config.yaml
num_hidden_layers: 10
hidden_size: 256
n_experts: 80
experts_per_token: 2
d_expert: 352
d_shared_expert: 0
hidden_act: "silu"
moe_layers: [0, 2, 4, 6, 8]
router_score: "sigmoid"
normalize_top_k: true
routed_scale: 1.5
balance_loss: 0.000146
balance_bias: true
n_groups: 4
groups_per_token: 1
init_std_router: 0.012
lr_router: 0.00232
num_attention_heads: 4
num_key_value_heads: 1
head_dim: 64
vocab_size: 7472
norm: "rmsnorm"
norm_place: "pre"
norm_eps: 1e-06
positions: "rope"
rope_theta: 10000.0
rope_fraction: 1.0
qk_norm: false
attn_scale: 0.125
tie_word_embeddings: true
parallel_block: false
init: "normal"
init_std_qkv: 0.0299
init_std_o: 0.0371
init_std_up: 0.0427
init_std_down: 0.0427
optimizer: "muon_variant"
learning_rate: 0.00818
lr_mult_up: 1.05
beta1: 0.95
lr_head: 0.00918
max_grad_norm: 1.0
warmup_steps: 200
schedule: "wsd"
decay_fraction: 1.0
decay_shape: "linear"
final_lr_fraction: 0.05
batch_tokens: 131072
max_seq_len: 512
doc_mask: false
train_tokens: 597800000
max_steps: 4561
dataset: "wikipedia_en"
Below are experts of layer 6 (counted from 0) of a mixture-of-experts language model. Rows are named router (the router's row for the expert), up (a neuron's input weights, with its number) and show model dimensions 0-255. Each number is 500 + 25 x the weight over its row's rms, rounded and kept within 0 to 999. Numbers have three digits each.
Before each expert's rows: a language model's description of what the expert responds to. This comes from a sample of Wikipedia text that the model never trained on.

# expert 27
It responds to: Syllables ending in m/h. Inner word pieces like am, em, um, h, often in foreign names and compounds, such as G-am-eplay, he-m-isphere, Peigh-amb-ari.
router:505489480524516504444545520480477481496500469476534505519530501506500463510508501497482531515536474536491519490502510524520504480481505487529526469508512532474464457481509544505467465497487451487529471463533479471516551501544500510497515526567535472507503500533530511534499515481540531482509534532523508530472511497524465479523451496518499456446464480473486472465534490519430495470460500491453507473502500534500502492461494495496517472511479518502528534507513514500515472514517511468499516518492451497485475489494515493476472464531532533499487517502520487518506548511529567486493518473508468503484514517503507527458501529512495520531532520529501453455510497529490459498474473514518491542486512501504480542465499488451504551509529511506521493486458502545485524504542514
up6:476501513515518510492472516535526469473482478494529520541469456517463519498491486491440533520525490496507487505509481510505501480470473497490478503555500482510494499499487475484500489476540525522487523466534506535491494503497502526528534500460511436480485513547519509507523505494530538497482503519524494521512488476471514495529504455487489512480539488453456502493492489489495480481512519473483479530531513499522502548483468523494509465510466485542459514506506508474519514506491486474531502497522511536531498485443481503501511521541526509529504519492519511449543481514467506533494537496499474503504488462578455513554511513530478457469492497471485443467524491500520430539447522513443519484496518500545512487489515447542528507482508498521508466508504448513473512526546509
up7:420480507511540498494500422521493438440460514422475524506474454514503527478506505465490491496523520481474479479494500520474521467519520496543503517524521514502512506512495531451495532514487444521505482505559510534479478493482506488434483496479503489495499511477490526512539524483497524484511491484510475511458527516495497529509463497518487502482516502485521504529493513475515490481486542490503552518528467490482461508505521486526511506488518490496426498498504468503510491490499501501546509491516504512483522517464508492516519486525496501540488451475502526498498515540477540495473476474495501486491498474467469553563493519532510491498508489520448510495481545492494488478497508485509499500460515529507531533447502470488473560471510534458492497535526503516452507501541491
up8:506464531513502475484490522470491517505453512484498480518521486460493506468486501504489501463519461512520491529460521473514540484478517476484478512471519505536466507525477493488510553530505456508532521505483479506507470518489520494496522500496517471505547483472511505504514491493528522482510444465530479521516527498477460513496527501492509529524502514504505492478457487482510492481517501518492509508511550482520469515511497476503546441475451487498515493498538457498502500548575480467513523526515494503492570455518521538524475498537528467536500472491483499480528452483514490496491489458469454466510495531485513536478505563471484530436510506506491471483474464486507487560454476513484515490510493490511465515460473498479468505482542492544489459516513497489531499431483487
up9:474458494481501515552497525495483472508497504499533518537508537512488522515540523488491529496488498499492521532477494527476475487502490502482516502509478481527532458469472517548466494505527504510525479481484522467543498496523495493489461492544491453509505463489479477563528528469484539538524486480518503488498447487546497526470522507507551464494492505507482524509494494519502542461475472502479518534505498483466503511513499530497481444452502499531497526486449455519527477500500486498478507469493470517450454580478502532536521474510499467492492474466557531440481482437510521458483475524533487452465495512488533484516522520504501509509500496516504523539493490486499490499435483498502453547494517502476481498508503522530507499511527494463483480478496492482472495506551500
up10:491516523480495525481490544535487525507533466510503517502486505527491481472495492496552421488516444502432503523502490503535485514486514482506487551498460518507496511503505486485504462510490495469497479508508546499501498482499469490506479538474533489521506459466507498512453501518464497533507493481543474535502505461503486485476469497445512478537513475464516500506502507510516505454448532485508537497495429471491490528479542487493515483517475497478475487539510493438504516475515498476514468500493489456509558507470473459519547471483524519527482522466521483503517518496508508496528516507513515489479509472547539433460494502554509510514485498497495517498496514529497496495521479495469538516469518479554480506528518429538482515538498489498525539518460517474505524473488517
up11:486481480500477490459489479520530478534493485501536496512491479495501476470466514538509522483517516495535486514506537566496482557541532514497491530541532483494479542505539504490467481479538466552465452518511446515521529531516508496470492524505533486476520528491513471477453518475506503518493524506523467517505481521502520491493520504496498504553508458529500507472441462490491502464478505536484474547537499524484461504477466514505511507502468470488459511469486486521490574511525532495518494498472531536493512540532500520487511507504526497501522522477539482497492519493525522460474508542476505466461497533498511511531478508536497466490471539515490470450465523534486522489506506482489511515464564512520493489504519465516499533500521469447488472471488488543506480509452490
up12:527506512487488549514516469509461508513504521477531519510486507485490496466486538485484496499502478524510462530489499493535474454491499494479540469538510500481502467495507550518520428515529501474538499515507515524490553535515523508470517549494507471511512522454506464513512513461502470537482486454480468504484479461523480500472529537449462526513457486498521519489508527490461492493496509486483556505464529533535532484487528511515492468482467452473538513536506456479497460509467465482474481505536488505512523489487463566492528523501499488495520495541509483493500458510500565488500542529530496523486499514499514504528460503504500515490502497486573506536529512500529476521444463489517515519476492533510524544512490469471503488540527511468496496499503492535519488465471500

# expert 12
It responds to: Determiners opening phrases. Determiners like the, The, This, These, an starting a noun phrase, often sentence-initial or after "of", as in "These seven species".
router:499447492478544504466516478490518483516489468511518556453528484504516518469493500539515520559536512498524485504487503522542500476486526458524520479486536528496438498466553540503430501495507477534499464514477452466523518538526549494506464453471495497549472485477486535528529509492558548499504517503521479461515483465524485472500457522531468484494486496487491480518535473517480476490472483528507484469467498479500515509492502487455526479492494515483474505503488453501511517486535522505498475532503517517500502492506529481480472503473498487488480512520501517549488498526525533510498474474499459475551516523513481480488511490536515491519487502479491475529489570530550525478472466500483515537510521507514490488507505526508433542502529515494485539513479532497504483513504490
up1:488480509496528482520503526462533453488484484562553513464487491500469471476483471529496498532482490491472536496480505501493519487449481500495473528483467461491464497501499530543525490464507506500539462506496519486475538526483516533521536481507504509525495518509501537497521516501517513499508523463483509495518520439549542536481517464510544512526522505499546509509471532495490468483496496521487504455510511490489486453515498493488510514493502505489529501495455497488521523517536507479449463549513516446486506538525509522539498502508506489505533484522496510528464458511514500549484485511496473531544530476531505506530425535508529507525524514509524475528460526484536470485523526482487522514502543501539473496508522548531463435487501538514497535513510479484523523542522534
up2:497458522508503486508548491478474531474495486511535551475502497471513517485539488493492486519534445492507457459480460493458486454539524502490528501505509540500457470519497555520494501453501448548497483505500502519514485499453491493430498509526504527539497489554535485537493508510500517483520464534502467512503526490499469522471477519460462515480489505490488523522477494474473492485484456493522464518492527538486529490517505483485526477494519517482482534553518495484496502507502549538457509496436462493482522518474512567521501517524477455452530522542495498503463519542549522494508489494511504535477492516480505506487437514436499507505516522488498500489512461507493495511528491498516519498498480493520469483480504503540481537482484529507510512495504536531491506473520465
up3:480513521476521513469500562512500499466529466489541495445475482487519504484504506484499460499513526499488451486537518504458494520522501529510452514505489502501489504495520503545434508483536485472477459480526535506521497528486483489495525539501470521517488518457498486493552502477485498499524538513521483519488483491518497472528453476490478511497550443521567488530514466469472484513495489477506484489498499486491472533475498512486467470430496468534523480469477449500523479479451499488512486512504491521495451452472480511467504482524518553492541485490466478515489527472481537500528465485512506494505492557491490523486474492492494451466489483519524471473525472526487495471538477486522482518530519512518529481494450519510475499498513484474528460523533514507504535483443482
up4:536489518501530492498519512451519489495484459508483484474480491491508479491511504511496570542526474477522536507488489477472508482497534497518519511499484522463484530489554513485474486465507518496520480510476507511485473505476553498546525512509475509551481495469511509515497518489498494549497535507549491501543518494474469506471527472532517529502544502484537499496480457479461481504510490492496449504499453500488498502533504493489522486472537485512487520524482507510477526449498488467462490515483500510502473509475504511512517454501492529445478466445527510516533539557502519529508467499475492538476489517538477462465444520485497481489532491485494501526473517499507447522479467475495481509467511521552444539496497485513491518528488525519469510504505521551524412481536524
up5:495508526536477479532463531488520522512501481489519550557506519528509478544494487523496489482457498492488460519510483534457517504499499486452464509515465535518529474514523509519499520525532508480525464505442493520491500481471478474527483495507510495495494514514479504565595549489477480456460483475488500495522505450494520500496485500516534538502493477525502523510493497493504502515510485475479518448511525494492454499492458433530523508479522530484487505479481469523523497509475502515516491507569459515474456513501520495486492500488500539491497511512488505502481510494513508452557471473524504475536503531506463531498470562515502480521450478512511510490481534492440486506534432524508494488502510557519505508515476494524502505513512529494500538484457482489509494514495463
up6:472453535539541490510437472504512496483488503491494526480531511462489459512512516482448530465468505509524496511509492531508501540498477513524520517531494528489512490529446508485496459482502479475528472475516510523481499510502545507476484449517534502503489489517500489479468482502492534517516496484475513455535515511547487507494460511499554467503515464485508501505461472541543506514506510502524504488509542483522531503503493465483499468515516480462516518515483461522525477514535483497480471473545491490486486512555536491503474536482501469510500472550481463441503498519476459500498503468519474512518546506525526511506446539492502470505525562498496475517468507482479523547504476519525461498514482469506506550513448484470515489481516552526497516527463562491540504493490479
up7:484480474521495467504521512466467492500505441495518514471456505488511509493510485470481465483492495456501487502525514508497464525466513510536496482526470538504518443509483509469484504516489538556527490549515474486531560496471479458512491500462493478477518430496518482500494523500535552444470503503492504457502516452468473514483492472510464500502500524501513481533503513483516466472477526520477485436549540488495548520529455541483511492494505477499498493519497499494515520494471507454464496584510477493480522504510516482446482526461478475460502532490474532486470484548487484515518547487491488501519459485503487516460489505513517509508490521476469481524504454499493523506505491487514556516464490495485501508514519505529506492530513484477505488533515539459537527520493470

# expert 61
It responds to: Words after prepositions. Words right after a preposition or verb, mostly the, a, his, plus driver first names in racing tables, like using, featuring.
router:538485457530524465493516504537547486514524472522519526464493521498513504454500485533507535539508481522493470509492520506504494479466474431510508465481535498502474494506501514450461467498489505495511448488472483468535498545497508471485460449466486482538502498465530500497541477485490518479525523535529486486492467482473474462540475486500465489461511493487475458524461492509482468502450493522544482506495470461529521494491504495478509517502479517503513515507529485481536510459554514513499503529473504534507502470491511509463484485495535506477456509522485525511489461539535497519478491528523470471528533510531487476496495490502490477533474483499494465495439527550567506467463480494493535516548503529509492521483472494479495544511522539492513489472468547490494485485475528
up2:491496461520502482510478541511462480432491491453528491485502524522543505518456474455543468546527504522518496491490501540468519452522538530531504495543481514502525474509487523488530502521520491473478492479485503484526537496530524540487518465504494441511530488516476519523456532455499517526493443460480476499458453496527468463511490500503521477449480466510534510507509467559493507471529550511516543511490495496508535474508472509492505493529487491518508508522484532523506466517472496481467512498518493480468490544496487464524474540483526483461476469521548480512469516525487458503465479514521473518519489501489495443494488534513520502489518505463482534487476494497493444526498486508476503502538512522503516483493493543551475526491489509514508482539496465474468488499518516
up3:466516479538521571505474485439471505490453532510518518496485486493496467507526503504485510532488506522477527485491506479479517504420530495500503502488501506440546500506528497501463528444524492508521481493487536522477512507518525500498513515445479479530551449480532492474503487514485517488502483522521499499523523445528465481468527524509506508502503509486518492483549471520480514508488495484467519473467513515481502529474486516516475519535463496484502513531477507497508519493504549495472538513498541459465437538487475473516516513488549484509504465505502468508539517486497537537517475440487499482469470530493457571476478469503480509499516496521512527533493508514495486530507444499508479517495504470503488504525475533427528512497530470492507527478464527507477503504519512
up4:503445479499492464466514553488440477491514477509496509543472493542452474475509493530502543468480479476465492465482504501511517529489491474534486481488471486497472513460532494503477475494532532517524475499514482543528533519517519506545526507479510508507481550485517510470454504466518489500508516486496510501511525501515488440508524470507468483505509479433539512483539490526556472516484529465474510507489455476497468519516503517495485519481507533482487494527457511501509438449497488493500462502497498516474544518543505518490480525441497421504496484508494514504500548504502477500518534490496497529482481516524520495512502536463529459446497512524500506542497514511533465470443505480517542496524498521516482486485490467498472501465529485480490515472529531498523496508494539
up5:468505524478476496495524539478500518550491450477501514506502472496528509483472522466484527529533470501492512472460496535500506448537472479492505461498494496496484496494485504529484519533496493501454513516463464495506508464514520522501524486521494490535461487507500523477513479505514510500538457501472499514529457429464514497513451475513500474523503544491485496469454480495497549484469509505498483504538507478522483508548491470467539516492526495504539554470476492493515467493526514508546528514521465498496520514467520524504480524463527484490534442536542465531518542483494481489518471538492456540500490539502491509484458478489499463527504461490470501497430539503550527474504524537486503497493508455500501497493539559483487513509481494483518470482503532482498537464533498
up6:469510489533447476514485515493464489479512495488559498478480566477519499508478537472494491509511502488482529537503494522531499445469559502477472533499489527484552536499497506498456498512462517489494495485491533511511481500466544479516515507516486531488520529499545506475525494509544503509518501504477462469493510463475491480469519555499520537499528492500499555487493483481518459480509520461496515505491498510486537488504481472495504515495539451498476478519462447528526491550497476483542472498521481457510492491474537517459522476507498512525522532525467506501434491544446510496459484455474468513506478521497494522469447474492523535524491478488465487483501521473532536472476502477520548552493497521507524490528494466472480514516516475493488538500508529489496487469488469
up7:496508464517507491541530492508488485492497544448495515547502492478497484497496490526520529482490511510475467525525505492520488483496527499504490499522481504499478508505503497537537517493493513541506479492465504504486496499482498535512481481489513500503518503479536528523525433541518516492485446484513473580505495496493511470448510506531479509502531538459491473506472516515535500476471523487502476501462497504502476562500493520477487505493538496510557533534541517487514502477450541505521546542514490537552484533546533465476514502483482493501506472456534503547536500531501526489518543473482502520510529481509482481495498488487512475507543526452490459545473550533548528502524530500533510469557506485473477496488473499490536471487504518436472527472462484479477498516466511
up8:487494531499492517499522516476464495487524481517504492492505538517504550506441501487513479540499529515520521514503495526471536481532493465498490486480497530505535523500504484496503535499466454477503538481527548502492527495500511549483510492462481493480487566475558554538514495541464544434464495479469510462529480505496521512510494475493445549486489518469475489493505491495558437492519506488513488465497504523477467491495510508548515500520529530516459506465512460486526535518458512481478503514461508499496497500511466466489524480516524532523468497543554473485532474505513493522559481507526467509506517498490503555527505445508489497501505483456507510506529509512493503508512475491457486480490488500470497539457521471501479499498491471470495468501489526519540451531517478

# expert 60
It responds to: Nationality and time modifiers. Adjectives and words before a noun in sports biographies, such as American, Italian, early, new, first, and year endings before season.
router:487497488467514480498532478506571500479521528471514511481483458467512520482509480530498495474556523554501494499500508536549498473495507477520511481498545473505467490501492547480460505444453496495475442512516502497539503523515484473499484483503506504563470516477478487515526517525535533487494503513531455488502493465508484478519503538528511475492488484463484470486512477507470486478453505492539483501504455483509496512496511519498518540483489525494525490470501453452514522529520490501489477524474476515528499548468529497512458505456488504509453502474552517505485484514540513474497497498479500489484537496473460515466477504544496490523474503529473442454455543506495492474432494506458507512502528500503475478503488497473468556506527502486521532460464539490489528495486522
up1:510457541481535513496470507510519515531517566506489464517503478494483532482515477467515515492507508517482471511463475564509487486501534502508525525539499516521473491486505489491505525502482448464481429503478555558525489517503495516509498511517473484541509480491505466543539548514447505475526510501489479523512534522513499523505501528558531518506488502500455508454533502477517474474503519476502538487484474507525483489458517505516499512496551532526537551519527519483481511493526450471495478489529467503501548520511530509514486550430528509493475478496493527515539507536538512515538494469472470488481515517478497491462517494513487478467523536498505474504490507494544486514490471502451508537509496507486502481466485478497503525489464468462475566518496482499523513491482489
up2:486523500514539448469475508526473493512519530475497496503515490487474490490470461483507503504527545484511466503490525502475481496512492502524525493526529466487514482479471489525468501472511552507497490483502486530484471495499482514518522433492460451542478504539451475502476531459518502516526472541501500485540503521532521491489487532519549493537533485469507530529482458555510513523503493460510487478490501493495534516534489493503546544544524465516551538489487491471530487529520469480488461519500503482497556532489534536507518504511483507535510475503472491508496548494454475472536476479544482512486499517503507461460490474484523457470532502548503466495518511486496506504479477528475518511496481499498495529474511414555476484492476511477497477482472513540529476508468512
up3:502490505505511492502498534550506479505517513501517498485479491472506485524465496539492497529500507510531479500480535541519534475482483458524508537512502534503484459490463474503517499478500534505494453478504544532534538480511450473514517502507551510450527473475466425527467491521497555499501524516488499520514494540499485470497497536497510515517491501514466492478542437490505456508482510473459475512530509486498515506509527474477524444471507509485495501482521490506510487569489507499497508513487461509506494517487496484501479506538473515419447532493515541492558521478518502502501501496496547486491481489521475468491513480497491483501507536515496478474500485529487485525463534541470479490509552466512427519534484468488465485520472526532490492490518539525501517544490448
up4:492510494540527497501522520529512457516488473537489503526472476510535512501471506485460469502490471506515442509496564479512503487459491488476525470523476499580492478492504522509528475546513509492489450470447494518547484523495490482522498516501516442477505509538497466511498527551488481470529518501496509525498508492510538516501472497486526451515503442486461499522494521508523493534476453486531529510496495482480516504469473501528515461455529496494515487476515460523498536514523492488515495479534495461507515538444465490522498492470497530517498489500469456469461506482481482487456481479525475455482501428490486538458519530485452517484522445502524506527504499515481510494532483523490533508508547486483493532484492522530517498511511496523497504498506506506505509533457439
up5:496539481514530518495534493495481497465503488506463509540492496417538506515478501492518480525471505464484483472500486487492511509490530455516491517541452486526472504506493548487532532486535485479464462498537542518508492508477541484521473478530522472497479517516515488506481467512470535493511525468462481477489514568479526510504491496508459549490482427489513530488491447501479457506516522513522491483516458508486511452473492538501516503508495488489492525523492459544532493517531476487470510477490514497504481516460496522485530492474528526555492501493548546517501489490484462516500525490513539535523516508516530497487455461534508462461487465544467514497447500482486492504483491498538526496495477482511485490494513467512494550502531459502563500476511523538484466495497492
up6:502471519543511473483524488474473469504467499501515501486530490469503461445489479464469493504483479516461488515493545525494499524538478488508518493480517462501495502452534543492535520537491502485452493519478512495493514509530469472506520519473457496484536572474483503495511558468555490532479494525542488441519479494447484490479468473497469498488504483506449458509465505504507465476459496456564513469537539493485477445507514502522516506501493481565460512507448454473512509528517501554497509481521504465469498522512478527485494490495473498483497531475474489511519511524525502512480483513538477503537496532481484531477495471530503492517478480552495492507494503482479506510492488522470494512496477487497507481483536503497471497519471513547479475486507460512559508488480485
up7:496526523464487519556492503496470501487508522478506485519483505478473501504506483477507504451472474542526482517501538502522550444462539485522496489506532500496512509509491522495491494493549510501515465439515504473503546530504509517495518499539459529530510506481470547485531453501473531490561513470488453504511514494477478476468512497447515493536476475497485523498547527524487502508459492522531502517520543509480493484509515480439522463478512507486479445484508488450484468490482493507461486479493516466480478527508430520478466553500483513540475507540488480542514484485450466522475514504483484521529531482479485517483532519528470510476527491454482528519515453492490448499495495480498520529468486478469489514515473478485519531510543526508489488482522478473521527523500495

# expert 53
It responds to: Table cell tokens. Word pieces and pipe separators inside wiki tables, such as Date headers, MPC · JPL columns, player positions and name fragments.
router:519462453539491485426511518512516497477549522508513518476520484470529496459520530504476527547487458489502517527481476497518504487512494511518483474456537525515451504496477540464483478496500489485501442482481497476555511523529486502512487519547492493562462509495514499537519506500497496508507511538519527511486492485526507467587478497509472437508497498498475467473494479473475462509479534496508486478508498505483524470479508497537486497511473513515559510506511485518520457513479498527469525493511525561497489480486519482457480488502493516484491502534503491519495503515564486487516478514560493456509482533526493499484498496507533499503543507514511461480458522533474499484463493529513496505498475525507478505476496508485489554543562554468531498483478535509528524513488503
up1:511467474455465538486547453527467488499477517469519507462500498510485517486528501477479469513477443492512505505500457520464524473487529490512527507526479459552522499503521485494532520479544497511455493535497467504547480510500506473551435495501508524523487470492485548497547544536462504514478512532480517517522482525456519500486503498491501490475512487463485466472503525515536484470477509481526489487485564468500489474430468493468533536502514480487471500505494519519473510521528513465488544521514472432439507542510486496506493526493507507484499462532492533541467530513484504499480467464462511496508545492527522493503491466533537480519512496497474506483507502503524497522495487486493530564516490501474500477505515520466498516502481483480513551497484478507508496518523466
up2:493486530476520533515515490534485470520516512505520479493486475469510484471508506510499506514528482499479467494524546522555521507477447476541499515490487483449549481486506484501485471455565484492497511526481515494473494523575510437515530507465546484502519501519503500483505471501464516486496516538465473496491494521496513494528476523478503491522505537491507483494492535521517516520496424536506504512528438529497505487477518494501484515511449500445503498531504510485475509488484489517553529530495465445475522511472532498482509533488475466475477482519478522489498526567512486533497552555456501496497461539513532495508487464498490498520503486509498478528518472506535510466479502510536507511477524485532486528501498524456493487492515530533461517482467540479495468446499509
up3:524521522501470488471501534510522554542542515486548467523500500470476473486491492538467542467542467521524475524508414482507514496533440469510522488509517512560484518483519466517499496500515513505507531507522506521539523511474494504500492471492483499503485577443515482458519498493489549568480552473515483509498537448481522520488478531505486468494477502450457485507503495469475506480487486539499495521499466480487523484495532493511564485443479482556502521509534498509541470483511507496483545496462498517503529523512511510517512502517529452485534485516510488489483454516488521533507477474504494499545499529513480458487513547492503517498475486477513523515498507504502461483456489530510492489477504517468502493483517524486499502488528517499549489480525507505522502506492486
up4:462468522467485502510518532508482497489512479529506479474517493477496498507483511507496507465506495524503496544516561486431474499524476481510426532501520514519488467479484522474505458505517470499497516477433495465524535480555527497532535506483479491492485536528503502493515470493490539531527484515459469501467518502549499506477501554489494499481492454502529462489530541472496492493482526495519487510541465505493491485488458513516496515486517512447493518469495517498540471461481521478509485466519509497504491509492527508507514473513511463492467463505473442551477466474503554529509505527472484509479493547520528507485499508553504484503516493497460508497443454521508449478533479511482501499464498530536525522475515466481518531484478522533558507473465538504484508474474491
up5:484501481489530516533464497533475523487528514467544490532467452526500485503475520505507480501489526509502505457520546521488498459476498506492524453482488488504491509474524514486508469520481546489494484476486469512499517539499531498465518463539495517478500499498457513530500561503479500473503495554527473492524508512539537513504482495498536470492494506502511474539493517515542501486474512501442481497463490476456517476500500486505500491565510456474548534475529565516503463523508521483471490526494538520505479524505517473542518477491508499491507455534465517505490468513468566470495497533514506490520462520511515469504519471547456495502528532506519513469471546488510499538470468524508510532487467520484517477513517457511488486447531471464495538500534456501486527516500548
up6:513466501515491510505508510470524498482495501494524518538522458506512498488462483467540502527466488526490474508458487474479509496480537462557510495512472531515500508491520496517511486424535550544529478462482505487532497502495490471489515509495512498532501452524557508469483447502470506489499515526530509499490535484522480484498475500490543550487523503563482550480501544466478541521497466499495465518530476453479480500460460513468510488483525491469557510522513492504529496491462523514520486537509474502489557486540521462509521495498483516490437494511461508492470501495519455515496465492493526486498520464565489490477441501531537530527480551497502515505540486539503507514509456491517499505483481521502487524469504484486518464526466501505508495480473488502521490460491490
up7:495546465527489550545497451469518548519479479493539482523504526478500544464552484523513476525472504507488483520450477469474495495512463513538503483487536554503500497520476533505476497484466459471519474488536510534537499506485501513510481537531464480509472498517493522521521564494478520489504525471515460518494499509494522499511471475512513548513495489507515533497504495553445476516469503501464533497523495476529501489533464515490540496485558485502506502536507481507527509474507505470472534521489522509433468523479527528522504551497502487474508471531453477459529504457530517530557478467511495478550465493522493505496482497494536519503476511486465520487498531549496489520507482467505492528491536489513457517458484507515487479528518492480509497494519501512515473537513467

# expert 3
It responds to: South Asian name pieces. Mid-word syllable pieces inside non-English proper names, especially South Asian, Arabic and Slavic, such as Jah-ang-ir, Bh-ush-an, Neer-aj.
router:527505512498542532482523562477494494508510501446484490512508483505526501495513501530491487532518492474521521490499484504493527474488516509525514472461501511488485484487503482528466406521477447530491435446487480451530517506519490482499493504566494497521516528490503499500496515489549519470475518504523483513496525517529506490560496480518444489465494505455452511483541504500455487481527480506528525481510538513484512473477486504493509503499524484486538532539536479480513493496516523509468495488470492533513458474489565486459502505474503508486455506516527511504501496551491507513507486516512463479483510513494519551497459507503489468516519513577536456495521504496509527489454478498505491484485499499496489493491478475465496526513532530492515465451449556537523511464496517
up1:517528509499555485473511532484492515504494539495522466525496512497512475491498500533464500527545525523516478507495488503510501538490552470536529454493471525480479481466491457534458483549458522517510484472526456505506487514561447515486509489503486501479481509465538488449537497466518513509524515448470500518490488486507543475497497533473466512524518489475503471477520502504542500503488490488498519514534491468491492487496512490522457519481524500521495514515489540527499530433521495468492493505477537485499497528506484501496463501504461526488488526516487443467493488509452492499549441526517528514442447527481507508522562503486518583478532508502531495489487505523528510536456504536508520495487476487494531504528454480515493514544526484511523508493468498505503486511471490
up2:501461482483478506496508488447503565537487525468523471489529495504478510523457538491545482548513478480503472535534521505511540458480500522518499480477487469490510537497478508465457553505479496496527493455503469517464463505536503503506520567527489486509481528487463458481504455484479500499489534501489503509508486508540473461492503528527525466512474470504503511474519502528505515474472486520481510497473509491541486500469435524543485485490540499505529479501510509501504471491529474489469504564508510572490498550517496489529489506509530509511507506536469558514489505512526486454489501552515515491478497495497517524461506479536500497485536533474491490494516532516519519481514513469508510502467529473494553517456452491476501464467505493513539513497537526485537450500495510
up3:493478558493470521492515515501490449529496465477457486499560456509464510470508489483518481512476486502492538511475462513501542499513502517486502441508500528501452498512494472492505448509483519508494495477462445466524497500461498490481504504509446473535525499552478513515500522498496548462533508531458489482504496474533516484543497443498489465555501457486505500470533482491468472451528499517488544494455491518478532538482494499471503519496526508490443469507535505486516512531523489496506490504500533517493542449481502479516501494470524505489460485537534485513469539530533512499503499500514475515539503501470553511520496522505474553483488466463528509495538491504549523540532519485516472506507520549507492485518509492530490509524517513533450516506496502532509518520479489
up4:497483524495528449484495511522470506486483515471537551502515532498512473509500503493514518496502524525523506507501475506452563528482517462516481492536479532521487505496514474519526454531481563505447446521526480507488466507479487514513469494516538523534508494486489526477486517533533439535495554487499508457531515497529521501461464481492485489526517449541478462501498482512511520519487532477486473465491457456484550522532466516500502519472475461501506522487508500456554443542492463470513508470463507498508504486544541524491476491469494469557473537498520523490512497482505481499490528528498499468502509509470499531503472491513476517511517488480503494513519509485495532521483499542491477488514470484508496522514540483489549542520514520492512548491518478526546501512550522
up5:503495465497508483456491504509525532458505471500544509523496507526493484489501501473456509498447525506474471500455507511462516526490467516543505526489511527499496501507491448500481460524518489474502476502524503501474514551459511452563482470544501507542486520505462452515491498498471522507484475503488500494530496477506453505511488508477502471508471457487475557481489453515501510463484487494485535459537501545464483559502502545496474540549510503466475464491535485509461505478555504470501497524472544516501488484522516452504499486493475521525497464478512498477495502552486485519530484473521458483495497482506519518469501483526473543536518539499510516509551509499485526507507507490498453497463501513536497470524474502487479497467473477514482436487490540460511483514459475
up6:493547543496535500491505505516489536481510497477486536527504513478531492481523510469472483464480495526490487516485527496459490487539479500488488458519503494495519478525490508503506541506527488494516537511460509498479484513505481496503509526498489456467503500501517524494484490498538513483516566528520495508501566502509527483487497536494457522471554481469518485502511452472488508486486523475536494473453529488542509474484472510534491504507528472488527515477477498523494536503522476512532503491506519526478494487521526497519476571481527509496486496481575542515529508491530450443513510518492513498504469504528524469477549535502449462444483502493527481498490488521552512472523532514530532540487445524451534508569495517509499495520506533465514524467488484469505542470497531
up7:521528484489479494494541474543488517473547423448507502499527497467453528464492523522497498507521490531474483484466490524478514560505535528542457538512505495503502508481495509518482485494525507531514510503554480526448519518493517517528509497531498474548503483477474515525456493527540479522497501499509477508509503523519493510494493498496491496524484472481490495501545491523540458520536486527518552471553473506486537498420499526507521508462518499535490468505514492471516507500524495449499471483525515539521528475495457480454514517505518472485483495505472470530508491531498511525509531508489503508484456504477477513520501479476473522505468475483556524480501548477496472530509499528518533443472516506498491494509528462474490500538481501510501508465481497478540559494465454